From a checkpoint of a small mixture-of-experts model trained on Wikipedia.
Size: 13 layers, width 256, vocabulary 8192, 55.8M parameters.
Experts: 96 experts in each of 9 layers, 64 SwiGLU neurons an expert, 6 picks a token, a sigmoid router, a shared expert of 64 neurons.
Training: a variant of Adam for the experts, 391M tokens, 6209 steps.
Below are experts of layer 9 (counted from 0) of a mixture-of-experts language model. Rows are named router (the router's row for the expert), gate (a neuron's input weights, with its number), up (a neuron's input weights, with its number) and show model dimensions 0-255. Each number is 128 + 24 x the weight over its row's rms, rounded and kept within 0 to 255. Numbers have three digits each.
Before each expert's rows: "gets" lists some tokens that make up at least twice as much of what it gets as of all text. This comes from a sample of Wikipedia text that the model never trained on. Tokens count by the router's weight.

# expert 3
gets: ".", ")", "\"", " =", "),", ";"
router:133126136133083146127164163096155133105106135141154117122120088100094114129102176077134182072126167148148134131132130148113138104115141127122132127165126134106088160099130149117125134082133139100137189148119123100098112129135156115120157105111124098105143135141143125132108111092146131116131097113073108075123081121143134119143149120124131111102062136102136136180095118143151104139129149169110096098103118142188151152102119141124144108101123159142040122158098092125110138127094114111169124151104147112150123112137146156156145144145155099138129125157107105135112103084136136127104151106139141132117136110102146135157109171131158112169127141148150115160151148156100123131140116137126132089123188116123106114108115094127113128138084119125119129151147143093058124107139086
gate1:107144145123124122145117104139118151146141173090131111162171101103062172149151165148104150148182141123110153103109109136117126091154132140148076153033139131094129113124090147110138140129099133116144137105128111206165121130132081138097133133106182120081149138158123139112152118167163073118099130150118150132155123120146105157122068147144135101161106108108131115119178110126125180114150144105122154176132120110149163130133137125103103164155083093144106148114131133154077112143130135117135152095139112127114132135140099122092117154130121140158150139166119150130156154123071125149136096105128133116120106095105123109134135121136126130120126100152131125142122136131109126111151119116108103132172118131147140179107123115182153134104116125088135136129099146127135157122123156
up1:096179102135131156121149113094127082100154099127127139100134154168127139130144132115143160122147121135097114126100163112133164128159147102132146134102121170133154162100111131111093106125134144136142197101143100147099128166130102104141135082138091137150138123093165082120122140109119106115120124174111128132087107161088091122104123100114104146146126094133094102098145120153121100112117122174130122101086065114113140103119167127108129114153096143153149120146095121162200132103123149164106123131099117123137121087149093109113138115131128161095077128099093144086109091154130145142136090124122129146110146148110136157147123171138156090167155156161167117144146112128122123126132103162126122129146165080124161119172108135160117172116104107134120105105121121125094141103145162

# expert 16
gets: "1", ",", " st", " term", " sh", " man"
router:081143139094118141162133133133147129150121145168154141144148074134072137126113162149108144103133123138091134124119146132129180084142104152120113123073192144145100091118124136117113113170143162143158127122160141123132141120138147114143152101106082122116094104153143119124139146115105178159114061144115132106137126124127128143111115094105149096155166157124150113156135131114124091127101137144153139084144095134171136136138108140171107155116155126126086077152115138115096138099111153134155121141115123122144126110146167130145122140084143105169130100087124109125094131101150104119089137113116101141102142105147151139065153153150140128124103141142137119164115171141100144130117128125118140077143159124127054137108092125139112138109108148138087109128067145060117136112153111
gate1:101108175132112135087097127128148117100161095095118131144178162134148139094153144103103110127179115154171128120143136090134092125130139170112114121162136122131116149132127103151081129171155157128141124120154160125149095109181095148116167111114138135110086119122133130131137115123130130155156115158105110133148105118120147111106095130108113101107157131127160132128155159135149121153115121111137107119126145123107122153122139143120156097127142145120128191101118140158157119135105111113159093118167119130153148075107178143112115064134083143113099090168145121138128123113129151169143122101143109141094110142135164201111153120129136126153122121159082119172099141134108118099120166163156135128128100136109106158154112196090110116103112131078093088125117132122080087097142144
up1:138105152131101122134088148110124129070161071108135116160182135149120134117118148124089149141152116156124101147116154142108140137090157147160100135132089118092082134147108124174110163145135146147157174136146100098153141162117064178146137108111184099137111169106100143126131099113111120161146091144109139099162111126116106134102095117123122095123145149104142142118133123128130095129135145090112141119141158146155154130139135119130126141124143102170133173102104157157146196123121155135146081121159093094113153110096170146128106101149077151149117120146193127106142136113137179161132135108134113130112140098092141193144105106154149109155146128151110144111143112124094133104149154162115123138148105118109124114163151114125113119106118154100113104174104104109129126140123130

# expert 6
gets: ".", " | ", ").", "s.", "\n\n", "\"."
router:126152149117109153101134140129144103115127141161122100150131083113078104117091161124113127128110156139148130143166142099117144113112098121149112105151124131128126176156104168127135150142129105131138158169130136104120123127124137122095150108132116083115159158165165132101117147125142152152136098092077086132171115139104169136121146130143160132136071162142141136142079131105160120129129147126139099096145134152138112179114122133159141135090134135123035145187125098135106173120119111097125144149149108115117140142157169145160097143130146104151094114144124082129110102088144111160150113136143090155119097122123155140104120171137113135126152142124083158120142121136074111107100178146119122110122147097108104118128115102095129123115132169120084164093139182099086140113154096
gate1:159133093076136109168183102151134120134130150116146156086139132090138116104094123089124145121125085113141144131148134114142156066160145125141093139128112103132147101130147126153105112109141153147151132131101125086129100140111103076169125129114130117084107126116103145167146161099114173143108137116095105158122152092110069118136140159129139152133139135117082087124187166103119111152110104120124173128126110150149136116103114156192108151115148180133096148151158092114144087070120098113105147120120142138108150129107161114139150096141120103121155139136153120162106109074114124119128125152143158157103125122163111123121151151147139100133115180101126132127114112120189139092131128175151163102123125136158117076127138119131140099144119185112117109143128124108147117114128134
up1:111198150128141132118148144106124110087114180095121154159157154121127141102118137153149126171161105142118175129119150116136173150113130120166065104144114138085135132108082129118118145153092125103039122128147113123124136133094137151098145144105156187120144142124144087108157175134121102122114137144145115125165131142148182076136099121140126110149138120102120119103122105123113165134135150097142120112132135119150131144120103092130103134142127120163162150136118146162121098109141148088131120164158118090156113150130110137149104176116091140131136124140088111113137186159120114159117164104146110130156096149133107162138098121130141121181158090118121134119151171083108113142119131136104123115164163116120120126106120095146101105105138115160110114119116146089157137187107144